Below are experts of layer 4 (counted from 0) of a mixture-of-experts language model. Rows are named router (the router's row for the expert), gate (a neuron's input weights, with its number), up (a neuron's input weights, with its number) and show model dimensions 288-335. Each number is 128 + 24 x the weight over its row's rms, rounded and kept within 0 to 255.
After each expert's rows: a language model's description of what the expert responds to. This comes from a sample of Wikipedia text that the model never trained on.

# expert 23
router [ 80 151 144 151  99  80 153  90  90 144 124 155 103 149 107 111  90 168 132 136  88 115 122 112 133 123 157  89 123 132  99 142 139 178 124 150 133 146  82 141 148 108 139 113 116  94 128 135]
gate0 [168 149 128 163 128 126 149 157 140 141 123 122  96 162 170 135  98 113 114 127 173 151 155 165 130 125 167 176 135 107 170  96  83 141 131 154 108 113  98 131 151 129  94 104 170 108 127 104]
up0 [117 153 131 134 128 131 146 134  97 158 127 116 104 184 119 118  78 145 115  82 148 157 105 145 152 114 144 114 129 153 122  99 106 137 106 118 165  87 133 174 118 139 143 146 129 117 138 189]
What it handles: Adjectives naming nationality, era or domain before nouns of art, culture or society: foreign, British, contemporary, social, local, medieval.

# expert 7
router [162 179 103 131 133 126 121  88 106  95 105 130 122 102 180 148 122 119 131 159 146  93 136 126 129 120 164 167 115 135 167 162 158 153  93 139 101 135 111 158 115 157 138 145 112 134  94 149]
gate0 [131 137 118 109 158 103 130 151 129 104 125 141 189 135 126 134 135 114 121 144 131 120 100 118 126  96 119 142 138 132  92 138 129 107 128 157 111 152 101 166 132 140 120 100 149 141 153 149]
up0 [155 133 121 149 140 150 152 125 122  85  74 132 155 107 116  75 144 132 158 170 144 132 121 181 136  86 150 145 147 153 111 133 176 109 117 133  99 129 130  87  94 160 132 134 115 134 122 170]
What it handles: Conjunctions and relative words opening a new clause, usually after a comma, such as but, that, which, while, when, where, However.

# expert 50
router [136 108 164 120 126 136 149 111 124 118 130 121 153 102 136  89 156  90 154  84 131 176 152 194 134 125 148 140 132 107 128 137 115 113 137 149 164  93 130  98 116 154 147 134 129 130 130 117]
gate0 [131 126 166  91  72  84 133 152 126 129 160 125 128 141 129 115 101 119 130 124  88 108 104 130 123 121 158 115 151 185 111 176 121 152 123 138 144 107 153 140  62 133 115 128 101 116 193 102]
up0 [154 116  94 140 175 114  99 108 120  87  79 106 143 132 115 171 136 142 157 151 132 134 120 144 126 140 187 137 113 101 108 154 144  98 123 170 118 125 138 155 124 120 126 138 117  98  37 158]
What it handles: Opening parentheses and quotes, often glossing a term or marking a remix, such as pir (holy person), (landslip), (cheering).

# expert 52
router [140 145 129 176 157 135 105 109  91 147 127 116 112 104 164 131 109 135 139 162  92 128 160 117 146 112 113 133 109 108 157 148 143 142 145 115 105 163 104 118 142  89 167 157 139  97 143 131]
gate0 [139 136 165  95 117 140 125 119 102 147 136 134 155 189 123 141 117 122 133 150  94 165 125 163 119 144  81 171 166 140 124 107 106 105 125 146 126  90 128  75 141 116 116 107 138 161 130 144]
up0 [ 90 160 135 119 150 114 106 101 114 123 103 124 136 166  98 109 141 131 138 162 164 127 103 112 120 109 154 180 140 113  88  94 140 120 124 108 107 129 127 160 165 147 147 123 127 133 143 151]
What it handles: And, or, but joining words or clauses in lists and sentences, such as civic, humanitarian, and academic.

# expert 48
router [141 109 156 128 163 166 123 151 132 146 153 152 112 118 128 108 102 109 143 106 117 162 112 125 114 133 112 151 114 127 131 179 117 124 126 119 152 135 143 148 114 145 130 135 111 204 170 148]
gate0 [159 113 100 133 120 103  62 105 158 134 155 138  91 102 130 139 158 119 113  95 130 164 130 104 171 120  99 130 119 107 144 113  92 123 133 109 148 171 129 119 106 101 158  96 125 163 102 123]
up0 [126  84 160 117 116 124 117 114  99 119 133 102 129 148 145 156 157 121 132 156 133 109 138 125 162 126 142 150 141 122 124 150 130 145 146 153 106 111 139 135 109 104 155 178 150 120 142 158]
What it handles: First word of infobox lines, table cells and list entries: Power type, Grid reference, Sovereign state, List, Location.

# expert 11
router [127 123 135 151 141 106 125  99 116 161  89 125  92 114 126 128 120 141 120 128 138  85 161  88 128 109 120 107  93 164 140 114 106 141 109 155 133  84 158 158 141 108  64 147  91 119 114 135]
gate0 [ 92 112 105 108  85 110 103 141 153 138  88 131 110 124 149 116 148 111 108 124 100  84 109 159 103 102 136 103 139 135 141 113 194 162 129 127 134 107 160 109 168 180 149  93 106 121 132 168]
up0 [106 106 113 142 138  90 120 120 158 126 111 126 121 100 133 132 117 126 165 145  74 104 133 146 117 118 163  96 114 165 157 132 106 176 138 124 143  99 116 145 119 141 124 101 125 119 140 161]
What it handles: Final pieces of entertainment titles and company names such as studios, labels, games, shows: Bros., Pictures, Records, GameZone.

# expert 51
router [129 134  94 123 159 130 116 121 147 179 103 133  95 153 129 140 154 149 123 142  89 146 160 160  90 103 139 172 112  87 164 142 103 136 119 114 116 109 126 121 124 128 141 115 173 122 110  88]
gate0 [135 109 119 119 147 111 147 131 143 105 116 152 103  94 126 133 113 164  92 138 149 105 138 156 111  97 145 125  91 119  73 110 113 107 183 133 107 125 154  87 115 154 107 116 120 129 119  90]
up0 [116 135 146 127 143 144 134  74  90  80 121 150 141 118 144 171 148 124 113 129 170 123 113 114 119 112 115  95 145 143 156 109 148 116  97 137 134 136 170 158 115 138 125 132 145 141 127 120]
What it handles: Pipe separators and semicolon-ended numbers in tables and numbered sequences, such as |, 9;, 22;, W;, in chart and election tables.

# expert 40
router [109 130 120 152 155  91  84 143 113 143 149 163 100 134  96 111  78 188 141 123 148  90  97 113 124  96 168 143 115 163  83 151 136 155 137 123 122 139 132 131 142 136 132 109 108 105 162 128]
gate0 [115 120 144 156 175 144 140 149 170 124  75 192 167  97 142 113  92 153  95 127 117  93 111 131 142 127  69 121 159 137 119 152 129 120 134 142 107 133 137 138 109 166 125 123 134  93  80 131]
up0 [192 122 111 139  91 115 183 109 117 120 140 123 123 165 130  96 123 122 151 116 148 128 161 152 149 162 122 150  87  98 118  60  94  81 107 120 138 123 129 101 117 124 105 108 110 118 121 140]
What it handles: Nationality, party, religious and institutional adjectives before nouns like Party or government, such as Democratic, Chinese, Catholic, military.

# expert 13
router [120 131 127 114 126 108 144 125  93 117 190 102  78 126 106 136 139 118 108  84 132 148 132 160 182 133 120 148 130 166 145 177 176 128 148 191 130  82 152 137 148 109 116 126 148 144 165 119]
gate0 [119  91  91 125 168 148 174 140 121 144 100 152 139 124  98 103 157 127 115 128 128 119 129 139 136 133 130 118 152 157 105  90  78 149 100  91 148 103 142 114  59 145  98 144 142 146 135 108]
up0 [141 138 128 141 119  86 131 166 168 101 146 134 102 138 114 102 144 137 134  99 166 133 108 159 137  85 113 142 102 138 120 194 130  99 101 127 137 145 127 131 196 135 141  97 109 104 107 105]
What it handles: Given names and name pieces, mostly Indian, in cast lists and credits, such as Mith-un, Var-un, Vijay, Raj, Kumar, Prasad.

# expert 62
router [104 120 111 133 154 129 125 147 145 107 120 137 191 165 129 139 135 132 164 136 121 172 105 132 142 129  93 123 182 114 148 107 113 114 146 138 114 147 105  83 113 143 116  98 180 115 155  76]
gate0 [133 139 142 114 115 168  95  94 130 132 108 125 136  98 150 114  92 152  86 134 135 136  93  87 118 113 122 133 150 193 111 113 124 111 151 106  77 107 140 180 106  87 133  88 146 153 101  97]
up0 [149 154 126 174 128 161 114 139 155 143 146 127 130 148 122 126 101 142 117 139 128 153 149 132 168 139 117 148 140 128 174 123 117 124 149 127 128  82 166 118  86 166 114 144  99 146 118  91]
What it handles: Sports and measurement terms, often after a or right, such as right-arm bowler, vertical jump, 40-yard, average, TKO, touchdown.

# expert 5
router [102 136 107  98 122 138 120 164 128 153 115 140 104 110 159  90 116 128  91 133 148 161 100 109 114 137  99  89 118 106 117 114 134 147 184 104 133 147 147 132 120 136 113 164 169 133  95 116]
gate0 [146 140 125 126 149 115 141 157 156 165 131 178 145 108 106 159 142  88 147 139  98 130 114 111 121 137 119 102  98 124 129  96 161  92 111 135 141 140 101 144 146 126 118  86 130 148 121 144]
up0 [168 106 107 130 151 155 166 102 170 113 167 160 108 166  84 149  93 140 121 102 120 109 153 128 106 146 108 127  92 142 148 128 159 122 143 137 157  98 131 124 157 134 134 157 158 134 132 167]
What it handles: Fragments inside URLs, IPA, codes, LaTeX braces, Thai script and numeric table cells, e.g. h-tt-ps, .gcs.k12, °, {.

# expert 63
router [ 83  86 133  93 120 153 116 130 133 101 124 149 143 140 115 111 127 140 114 154 135 149 118 152 127 173 142 172  92  87 128  90  94 134 136 161 127 119 168 121 123 158 117 146 143 121 113 135]
gate0 [126 144 101 113 108 102 129 104 125 132 116 148 153 115 105 119 113  95  93  92 173 140 124 109 130 118 126 138 149  88  95 145 112 148 104 143 156 134 132 137 143 138  96 152 157 117 110 143]
up0 [109 123 168 163 123 169 108 130 131 157 137 106 111 118 123 129 157 129 161 125 108 109 113 118  95 130 141 119  97 179 164  90  90 151 128 123 171 128 116  78 111 134 129 104 103 147 186 133]
What it handles: Nouns and directions in geography articles, such as village, city, north, west, district, e.g. "to the west", "the town of".

# expert 59
router [106 135 103 177 110 141 152 145  83 125 132  88 117 147 122  73 108 118 126 154 126  92 150 143 128  92 137 142 120 133 130 104  93 124 118 143 141 133 113 131 135 128  93 105  74 123  99 206]
gate0 [152 133 178 109  90 165 101 134 130 122 101 108 134 136 117 123 108 114  96 157 138 129  95 129 162 117 145  97 122 182 125 144 144 119 175 126 123  83  88 143 108 130  97 146 112 122 106 106]
up0 [ 92 155  96 147  94 147 118 100 147 139 136 154 134 148 115 115 131 126  99 121 133 132 146 124 167 104 147 169 148  94 151 109 155 148 136 168 102 117 123 107 138  97 156 150 131 173 132 131]
What it handles: Words inside quoted or listed titles of songs, albums and films: You, Love, Your, Girl, Little, Wind, Live.

# expert 45
router [105 109 155 130 118 119 144 125 140 154 129 102  87 100 168 122 143 117 119 114 165 158 108 108 111 136 146  99 146 116  80 101 157 139 135 194 119 170 198 132  99  97 156 116 155 137 121  83]
gate0 [130 117 138 131 151 102 114 101 123 143 101 147 173 128 130 155  94 188  96 119 130  93 138 119 117 150 153 130 158 133 154 120 143 137 115 110 162 152 159 163  88 130 126 125  92 104 150 120]
up0 [107 118 161 134 177  66  95  84  82 129 125 149 138  90 140 139  72 168 132 129 107 123 145 148  99  87 122 139 129 133 124 114 111 123 135 139 156 139 140 119  93 167 106 112 121 126 137 111]
What it handles: Word pieces inside non-English names, often with accented letters, such as ñ in Muñoz, ová in Kovács, and Thai characters.

# expert 49
router [157  98 106 105 169 136 133 133 142 150 166 141 150 123 126 170 128 105  99  70 140 138  95 129 149 152 150 148 147 100 145  99 120 164 154 142  71  81 154  91 114  97 147 151 151 145 128 113]
gate0 [129 129  91 129 124 126 142 106 146 146 162 116 123 119  88 144 135 125 165 113 123 106 102 137  93 119 121 153 102 164 116 151 139 125 107 144 151 173  96 101 126 160 108 115 143 125  84 129]
up0 [152  97  96 156 158 156 153 127 197 120 169 121 113 158 126 180 136 121 129 126 138 114 102 147 116 160  74 119 130  90 120 104 118 107 137 142 127 111 138  83 107 139 133 113 132 134 107  87]
What it handles: Pipe separators between numbers in sports statistics tables, plus position codes and semicolon-separated scores, such as MF, DF, FW, 0;.

# expert 46
router [ 76 125 108 134 105 125 127 136 127  95 142 107 165 122 150  92 143 134 154 106 148 130  84 108 110 115 134  94 117 139 125 120 129 140  84 153 124 130 114 143 118 121 129 146 116  89 135 152]
gate0 [152 128 141 144 172 112 127 127 176 134 156 142 160 108 106 140 114 140 113 144 126 142 103 101 133 129 122 147  63 172 148 162 117 117 106 154 136  95 125 128 141 129 110 116 133 118 137 134]
up0 [178  94 121 119 117 145 124 136 117 125 121 109 126  93 111 148 121 124 139 107 114 137 169 126 135 133 124 133 171 104 115 115 137 104 132 138 144 155 104 112 146 147 181 183 124 153 132 184]
What it handles: The, possessive pronouns and possessive 's after a preposition or name, such as the, his, their, Flair's.

# expert 28
router [123 160  94 119 102 101 116 106 112 104 111  84 155 149 164  91  93 133 130 137 165 136 114  99 171 186  88 171 113 110 132 126 136 116 117 150 164 139 110 144 114 144 144 123 137 112 115 168]
gate0 [ 92 136 117 132 134 146  99 187 155 124 100 164 106 157  79 128 141  80  92 122 155 113  76 118 151 139 126 140 114 129 172 159 118 168 125 146 109 150 148 107  97 138 106 154 156 101 108 104]
up0 [112 137  67 144  98 162  96  87 136 128 147 101 132 112 130 108 133 156 152 150 107 128 168 165 133 162 120 115 115 113 149 146 165  97 121 101 146 131 155 172 139 131 176 104 145 116 116 110]
What it handles: Conjunctions and relative words opening a clause, such as where, when, than, because, after, plus adverb endings like -ally and -ically.

# expert 61
router [ 87 113 121  88 135  96 113 131 142 141 122 130 151 133 141 162 122 103 152 119 105 107  89 124 138 113 148 153 149 143 136 107 145 161 111 159 137 144 102 116 138 168 131 108 105 122 160 142]
gate0 [ 93 157 143 144 121 169 116 123 136 156 105 110 155 127 103 112 114 128 117 131 100 132 188  91 130  68  95 129 118 129  98  91 157 176 117 107 128 138 144 111 159  69 138 162 156 124 148 131]
up0 [138 114 135 147 156 101 163 122 115 124 123 152 101 160 138 182 109  98 145 111 101 135 161 135 115 102 152 127 151 119 161 166  88 128 133 120 140 107 142 147  91 116  88 149 129 116 121 138]
What it handles: Articles and possessives in biographical sentences about family, marriage and career, such as a, his, her, their, "a farming family", "until her death".

# expert 0
router [159 142 131  72  93 151 148 128 128 100  73 116  79 106 159 163 153 134 129  88 141 108 179  78 144 150 107 118 153 133 151 146 109 117 141 142 170 127 137 167 142 122  77 172 126 100 162 116]
gate0 [117 131 179  92 148 130 116 159 130 135 122 148 122 161 144 117 163 140 165 116 151 137 148 137 136 127 167 122 137 114 125  84  84 109 124 130 142 120 134  66 136 130 114 151 152 138  93 125]
up0 [138 128 110 105 126 162 116 159 131 129 145 151 131 140 172 143 142 139 121  78 165 143 117 131 113 137 111 108 180 119 146 132 126 145 108 162 137 118 141 120 125 123 136 151 130 146 124 123]
What it handles: Short letter-pair pieces inside words, often the second piece after a capital, as in H-on-our, H-el-pless, C-ey-lon, D-in-icu.

# expert 27
router [106 125 133 125 135 100  72 141 140 111 122 104 140 111 108 119 131 161 135 125 141 131 129 144 186 123  75 144 134 128 144 134 145 126 119 125 141 127 113 122 110 124 160 133  79 123 128 128]
gate0 [167 118 116 108 163 110 124 188 159 159 125 136 116 163 138 116  97 135 116  76 116 144 144 127 113  88  90 107 138 118 102  86 146 107 139 116 113 148  92 139 105 170 154 130  80 104 149 137]
up0 [115 147 117 114 112 118 147 119 106  85  90 142 131  90 143  89 137  82 100 150  85 110  99 151 109 131 139 136 109 187 104 177 132 137 173 133 148 104 108 123 119 105 145 120 162 130  97  95]
What it handles: Middle initials between first and last names in tables, credits and citations, such as David R. Cheriton, William L. Shelton, plus & and "and".

# expert 34
router [140 134 115 118  77 136 122 160 133 147 120 100 103 122 163  80 113 147  99 102 147 109 138 145  77 140 131  95  91 133  97 133 130 135 123 128 108 161 140 148 101 142 115 127  92 114 133  91]
gate0 [108 128 108 100 100 117 167 136 125 115 114 102 131 128 146 154 118 121 111 106 125 132 123 115 126 120 147  86 137 166 103 104 152 121 116 146 137 148 160 147 142 147 178 163 110 175 171  81]
up0 [138 101 131 128 124 148 130  84 122 132 157  87 149 157 160 135 136  75 106 122 180 161 108 128  98 108 158  96 127 164 114 123 135 154 139 161 173  92 140 159 161 135 159 121 141 147 137 108]
What it handles: Later word pieces of German, Dutch, Czech and Polish names and words, such as -en, -er, -ček, -ński, -feld.

# expert 6
router [167 141 117 121 128 121  90 125 119 100 162 111 123 168 115 148 113 136 146 121  70 134 145 108 159 140 156 127 111 138 138 128 145 129 159 136 145 110 114 141 136 161 157 137 117 123 145 146]
gate0 [160 123 100 138 156 136 135  99 168 148 108 116 129 119 117  96  91 127 141 108 140 146 117 146  87 131 180 133  88 145 115 147 120 123 168 125 171 107 135 168 144 119 123 145 141 147 135 119]
up0 [155 165 180 138 124 139 116 107 138 125 163 117 133 184 160 126 162 130 173 148 142 131 104 108  92  90 116  89 143 131 122 149 121 142  99 137 112 158 156  97 128 170  88  87 103 114 156 118]
What it handles: Male first names, often after by, Pope, President or Sir, before a surname: William, Francis, Benedict, Harry.

# expert 36
router [135 111 123 141 159  98 103 131 114 109 100 140 134 135  88 137 130 145 122 151 139 154 107 111 145 181 122 104 115 135 135 126 189 116 143 136  92 131  94 128 121  98 124 130 172 132 108 113]
gate0 [139 134  84 127 184  64 105 160  97 135 124 110 105  94 145 124 127 130 131 113 160 136 126 111 119 140  87 134 117 104 133 127  97  93 137 146 131 134 115 137 163 121 133 120 106 166  73 132]
up0 [140 142 147 141 105 128 120 151 103 138 136  86 133 118 187 101 174 125 123 112 157 131  88 119 110 144  95  80  97 162 145 166 108 103 126 113 131 130 167 103  57 152 146 100 155 119 146 116]
What it handles: Nouns and verbs of amount or change: increase, rose, risen, number, rate, size, income, growth, million.

# expert 3
router [120 132 136 106 174  93 107 130 137 100 174 164 139 126 134 117 162 145 118 159 165 115 163 173 145 133 125  75 153 161  73 104 109 133 132  94 143 177 139 131 125  98 152 149 156 117 137 135]
gate0 [170 120 144  91 112 124 160 119 130 125 141 133 147 147 133 106 142  83 171 149 109 159 121 101 131 115 117 119 131 133 168  92 167 135 147 135 131 122 124 114 161 154 113 144 134 158 170 104]
up0 [123 144 103 127 104 130 112 135 140 129 112 113 142 148 129 101 141 145 145 127 154 116 103 116 157 117 121  97 153 125  90 170 145 114 125 117 112 130 147 139  85 124 177  87  79 127 125 123]
What it handles: Number tokens and digit pieces inside years, page ranges, DOIs, ISBNs, codes and table cells, such as 1987, 17'7', 978, plus closing braces in math.

# expert 35
router [133 143 123 108 140 150 127 113 136  98 123 129 144 123 141 130 120  77 125 132 122 137 132 112 174 139 140 117 132 107 153 118 103 123 129 108  89 118 110 113 123 138 117  91 111 124 140 120]
gate0 [140 121 134 118 112 129 148 122 123 159 113  97 108 129 136  91 141 116  98 174  83 121 167 140 162 127  87 137 172 127 138 138 123 110 117 134 108 166 168 126 135 142 118 111 104 114 131 130]
up0 [125 133  81 156 122 143  97 119 126 112 101  89  96 170 166 134 107 168 138 126 137 145 130 138 110 117 166 123  93 152 108 160 147 168 114 143 157 106 118 143 137 103 114 109 127  79 173 108]
What it handles: Ordinals and quantity words after an article or possessive: first, second, last, next, another, only, one, in "their first cup win".

# expert 29
router [134 142 181 178 163 165 107 103 126 169 129 155 130 135 156 106 125 101 143 100 133 150 159 107 131 129 145 165 143 114 113 134 149 138 137 140  89 110 133 112 124 126 120  96 133 127 144 127]
gate0 [109 137 160 149 113 117 125  95 141 136 172 138  95 160 103 135 137 130 101 142 163 111 110 113 138 105 118 125 133 156 116 176 106 121 148 115  51 150 138 133 111 159 133 118 137  87 125 120]
up0 [118 159 117 145 161  77 134 143  72 117 177 132 113 104  93 152 153 120 134  95 137 121 100 122  91 142 112 114 112 133 107 123 159 156 133 117 114 143 155 133 103  98 105 127 120  73 128  89]
What it handles: Words within sports tournament and league names or superlative firsts: Open, Formula, ATP, Masters, World's largest, NASCAR, U.S. Open Cup.

# expert 44
router [107 127 134 131 130  95 146 148 111 134 141  93 138 107 165 119  92 116 117 159 111  88 129  97 133  93  94 107 116 120 133 144  93 109  74 130 122 106 123 161 113 121 129 130 110 119 118 192]
gate0 [105  67 105 171 107  98 104 145 129 108 139 130 143  96 127 128  73 132 111 158 131 125 140 131 145 196 131  85  93 125 137 152 142 141 100 114 166 126 139 105 151 128 108 110 127 130 137 132]
up0 [161 161  83 100 124 112 144 112 182 129 151 103 116 130 100 131 135 145 106 146 112 107 107 126 149 135 130 161 155 105 114 148 107 160 116 117  91  97  51 129 131 123 141 138 153 127  95  85]
What it handles: Verbs and words after to, not or modals, often describing goals, such as to create, to protect, to do so, to no avail.

# expert 54
router [118 146 166 146 130 154  99 141 136 133 174 127  85 160 126 127 137 110 135 157 159 126 177 169  82 118 115 126 107 137 110 144 153 140 159 113 177 151 139 142 142 165 114 157 102 168 171 143]
gate0 [183 110 137 155 183 152 112 153 143 111 159 142 122 166 109 145 149 123 142 132 110 120  86  97 126 168 145 123  68 182 111 131 129  91 149 137 130 143 195 134 148 140 134 150 128 132  85 120]
up0 [111 116 108 146 105 118  79  94 132 134 109 140 116 139 128 164 143 127 145 112 127 142 102 135 107 152 139 129  90 159 124  98 148  69 134 110 128 133 134 141 116 151  90 137 140 131 130 133]
What it handles: Wikipedia section heading markers and words, especially ==See also==, plus ==History==, Personal life, ==Career==.

# expert 43
router [124  98  93 117 127 117 147 147 140 108 115 163 129  90  98 134 152  88 133 154 182 127 114 172 165 125 120 154  85 142 107 132 116 119 136  95 133  68 114 160 160 138 100 143 124 132 103 149]
gate0 [ 81 110 111 148 105 115 152 139 115  89 152 151 153 178 185  88 172 150 142 128 109 160 167 140 135 109 127 148 146 132 110 133  95 142 148 107 104 161 120 129 118 120  83 149  91 132 139 121]
up0 [ 84  92 108  92 120 103 156 117 146 118 116 113 124 146 161 106 169 123 112 139  87 162 150 104 100 138 177 152 102 113  94 160 150 136 126 132  96 137 156 156 126 121  92 137 112  91 132  90]
What it handles: Dashes, colons, line breaks and pipes in dated lists, match reports and text tables, such as "1 February –", "May 12:".

# expert 41
router [120 107 113 147 129  95 113 120 132 130 129 125 119  71 157 121 128 116 169 118 102  88 107 109 100 152 136 137 153 124  83 104 100 161 106 105 157 144 110 145 150 137 118 137 112 111 126 146]
gate0 [114 144 122 119 169 117 142  73  96 154  74 103 104 112 124 150 126 136 118 142 142 115 150 131 115 127 133 135 109  67 142 149 126 125 122 147 148 133 116 134 157 115 117 179 132 122 118 133]
up0 [151 107 123 156  95 109 121 149 136 137 108 141 141 153  84 133 101 123 109 151 131 129 132 126 148 133 100 133 144 107 145  97 173 138 128 130 155 130 124 115 144 104 128 124  95 125 126 133]
What it handles: Past-tense or participle verbs after was/were or a noun, often followed by by/in/as: served, moved, built, owned, financed.

# expert 10
router [133  97 128 120 131 112 136 140  83  99 127 116 142  93 191 108 155 112 152 176 140  87 185 114  87 109 106 160 113  98 146 110  93 134  73 103 141 132  88 116 136 139  95 133 107  97 143 139]
gate0 [167 137 170 112 105 207 103 124 146 100  94  82 143 156 125  91 140 169 142 127 116 133 155 151  95 190 159 133  89 155  76 156 133 162 130 102 143 101 151 123 130  90 111 117 123 140 141 124]
up0 [108 129 164 107 114 137 130 132 133  98 125 147 115 185 121 122 142 126 117 141 136 136  96 143 115 143 131 161 123 138 133 156 139  96 128 138 164 115 105 136 139 132  93 138 146 131  94 146]
What it handles: Verbs right after a subject pronoun or name in plot summaries, such as goes, tells, gets, awakens, taunts.

# expert 20
router [108  98 174 176 128 117 123 125 139 177 123 135 112 173 170 124  90 134 128 102 118 107 152  82 160  90  96 146 116 121 135 149 182 164 118 144 113 118  78 160 146  79 129 113  99 107 112 152]
gate0 [121 159  97 146  99 117 118 104 121 125 137 170 133  86 140 144 131 165 107 141 147 130 137 136  81 115 124 112  99 127 104 124 151 105 128 144 123  96 153 168 115 150 177 117 138 115 128 139]
up0 [134 110 171  74 111 105 142 151 167 174 143 152 107 157 122 120 141  80 100 161 165 134 128 144 109 136 127 144 131 116 164 153 133 105 137 104 110  94 121 165 102 120 148 116 141 139 123 115]
What it handles: Function words like of, and, in, from in biographies of scholars, such as research in optics, studied at the University.

# expert 26
router [ 91 146 157 135 159 133 160 124 160 161  99 145 127 119 101 126  99  98 133 140  89 135 190 135  88  95 119  84 147 119 144 177 110 126 113 174 134 157 168 127 118 117 169 136  91 177 132 157]
gate0 [137 154 155 147 126 166 129 181 107 138  67 100 115 143 101 152 128 112 111 104 111 123 122 104 182  88 131 128 105 135  90 164 144 113 113 120 131 109 134 137 102 113 106 118 155 172 136 164]
up0 [137 141 133 127 125  97 170  90 130 125 146 114 126 122 119 101 199 108 142 135 100 175 150 118  84 130 170  80 112 141 124 133 102 129 132 126 177 126 132 144 147 109  88 100  97 165 123 112]
What it handles: Line breaks, dashes and labels or values in infobox lists, such as Genre:, Position:, Kingdom:, and entries like Midfielder; forward.

# expert 24
router [150 107 112 117 143 135 143  80 148 148 128 153 112 159 111 156 117 128 141  88 140 125 110 104 110 103 141 126 124 119 180 127 121 102 125 140  85  81 121  94 113 158 151 152 163 119 123 158]
gate0 [120  84 161 115 171 131 125 151 146 131 105 154  63 113  72 111 159 122 141 148 125 106  89 115  84 127 147  79 119 111  95 141  94 175 123 106 101  92 128 152 151 146 171 130 144 164  97 137]
up0 [122 135 118 106 141 136 162 147 168  86 142  96 138 158 141 152 119 106  93 132 116 156 157 173 130 142 148 164 149 106 130 115 165  92 158 127 119 164  97 125 159 109 164 101 111  96 141 138]
What it handles: First parts of place names, mostly Spanish-style, in tables and lists: Los, San, Santa, Pal(o), Las, Rio.

# expert 32
router [136 162 125 151 133 127 164 105 145  92  81 126 116 163 130 122 185  93 103 102 122 118 152 153 152 131  90 133 129  95 148 156 119 147 125 108 114 159  96  90 156 164 103  71 143 121 102 136]
gate0 [144 116 115 160  88 140 136 140 164 117 137  94 137 151 118 111  99  76 124 125 137 137  83 103 126 117 118 116 114 106 172  98 130 147 108 134  61 129 134  60 142 140 162 108 156 134 103 121]
up0 [148 120 115 156 150 137 117 112 142 108 175 102 157 101 150 137 121 168 128 175 146  97 124 141  71 134 114 166 128 116 126 129 100 154 141  99 162 108 121 130 143 129 134 114 143 152 181 147]
What it handles: Short consonant-ending word pieces inside longer words, such as vom-it-ing, Graff-it-i, carboh-yd-rates, manip-ul-ated, and words like cut, rid.

# expert 60
router [152 176 142 144 103 144 135 127 174 137 113 179 127 117 112 118 146 115 104 109 144 122  91  88 118 137 113 101 142 119 125 158 116 140 153  97 114 122 132 153 115 125 147 115 117 129 161 111]
gate0 [134 101 103 137 104  95 179 151 155 136  94 145 124 132 141 145 137 133 118 110 114 139 165 171 111 125 150 112 161 103 122 124 133 103 141 132 136 112 156 115 138 161 129 127 109 134  93 113]
up0 [131 118  80 119 145 134 138 117 166 105 119 160 195  72 118 154 112 118 135 103 143 130 123 131 152 150 140 114 112  90 136 144 114 136  78 173  92 101 168 137 139 135 125 123 168 175 125 113]
What it handles: Pipe cell separators and leading list dashes in tables and infoboxes, especially election results, plus labels like Owner:, Website:.

# expert 57
router [159  72 124 149 130 163  90 118 137 121 130 151 138 109 109 126 157 151 138 134 148 171 109 140 141 178 150 162  73 143 152 121 128 150 166 107 132 113 142 136 129 148 146 141 120 152 137 148]
gate0 [100 132 139 153 172 141 107 148 166 127  82 122 180 115 113 103 148 116 124 123 104 115  93 115 106 128 129 134 155 126 141 104 104 184 126 158 150 146 153 145 134 160  94 147 152 164 136 130]
up0 [158 166 115 121 150 159 119 168 183  87 116 171 114 145 110 134 126 133 123 146 139 134 147 114 112 131 152 168 117 158 136 170 101 115 137 123 133 135 104 128 119  90 105 157 136 135 142  62]
What it handles: Sentence-initial or phrase-initial determiners (the, The, This, Its) and list dashes, such as "people with the surname", "See also".

# expert 42
router [132 180 125 161 129 170 144 157 115 145 110 128 187 136 105 135 118 129  99 118  97 102 140 119 117 133  71 129 115 125 143 157  99 120 116 123 112 157 131  99  88 112 123 165 113 131 177 122]
gate0 [136  87 150 149 180 144 129 117 131 126 128 156 127 153  95 114  93 110 141 153 156 124 141  99 154 125 151  82 154 104 108  95  90 150 109  92 178 121 106 160  84 152 104  75 192 106 135 102]
up0 [ 58 144 178 138  83 133 111 135 117 132 135 170 156 118 127 131 128  85 114 107 121 139 112 183 167  97 111 115 118 117 118 139 143 112 111 112 151 135 108 139 150 164 120 137 141 131 130 115]
What it handles: Line-initial field labels in infobox or stats lists, as in Career, Position:, Preseason, Fumble recoveries, plus section markers.

# expert 31
router [141 152 113 108 114 132 151 122 148 139 154 128 111 114 121  98 110 158 121 118 145 113 160 112 135 141 134 110  97 132 129 124 130 137 136  92 137  98 139 107 120 138  93 129  65 171 108 162]
gate0 [128 176 103 136 146 120  76 109  97 144 117 107 153 111 125 151 111 137 134 107 127 130 127 152 134 139 152 178 153 159 146 134 128 161 118 138 136  68 130 102 132 179 106 161 119 110 119 150]
up0 [127 156 105 128 107 166  88 148 120 126 138 126 177 126 118 128 128 124 107 149 120 107 124 112 116 139 156 142 184 158 160 166 105 132 110 106  94 107 128 100 107 109  96 154  91 153 118 121]
What it handles: Final pieces of personal names and foreign words, often a surname that opens a biography sentence, such as Col-vin, Grun-feld, Wick-ham, obsc-ura.

# expert 18
router [124 150 155 114 108  96 129 154 163 163  87 173 106 139  90 136 127 109 170 115  77 128 100 120 122  93 136 139 163 165 107  91 107 132 120 118 128 153 145 111 140 164 127 166 144 136 163 149]
gate0 [157 141  69 147 134 124 139 131 143 127  98 143  84 115 156 129 120 107 168 139 119 142 142 109 112 139  69 185 106 139 108 155 162 110 114 133 123 142  95 123 121 177 189 122 122 156 176 131]
up0 [118 124 106 127 168 114 115 123 162 130 117 147  86 117 128 153 164 158 138 127 139 130  98 185 148 108 100 142 113 173  90 168 141 104 114 129 119 123 111 102 148 139 181 156 122 115 132 138]
What it handles: Words in biography career sentences about posts and ranks: appointed, elected, Deputy, Ambassador, and the to, of, as after promoted or served.

# expert 55
router [112 158 119 119  83 102 124  99 106 116 121 115 161 139 158 117 122 136 127 154 104 104 117 102 121 140 108 106 110 105 105 107 126 132 103 156 139 156 118 108 144 113 115 128 166 113  96 146]
gate0 [180 101 173 169 121 116 148 149 150 138 150 135 117 157 104  97  93 117 125 102 107 174 111 164 124 150 121 143 116 139 112 140 137 130 145  91  94 124 172 123 141 109 116 117 146 121 143 109]
up0 [178 132 140 118 102 126 164 106 130 126 116 136 130 131 124 102 121 148 127 152 162 169 103 122 111 184 129 129  94 131  92 110 152 113 104 167 139 117  99  96 155 161 152 130 120 114  84 163]
What it handles: Degree adverbs, comparatives and evaluative adjectives, such as more, most, very, much, large, better, brighter, as high as.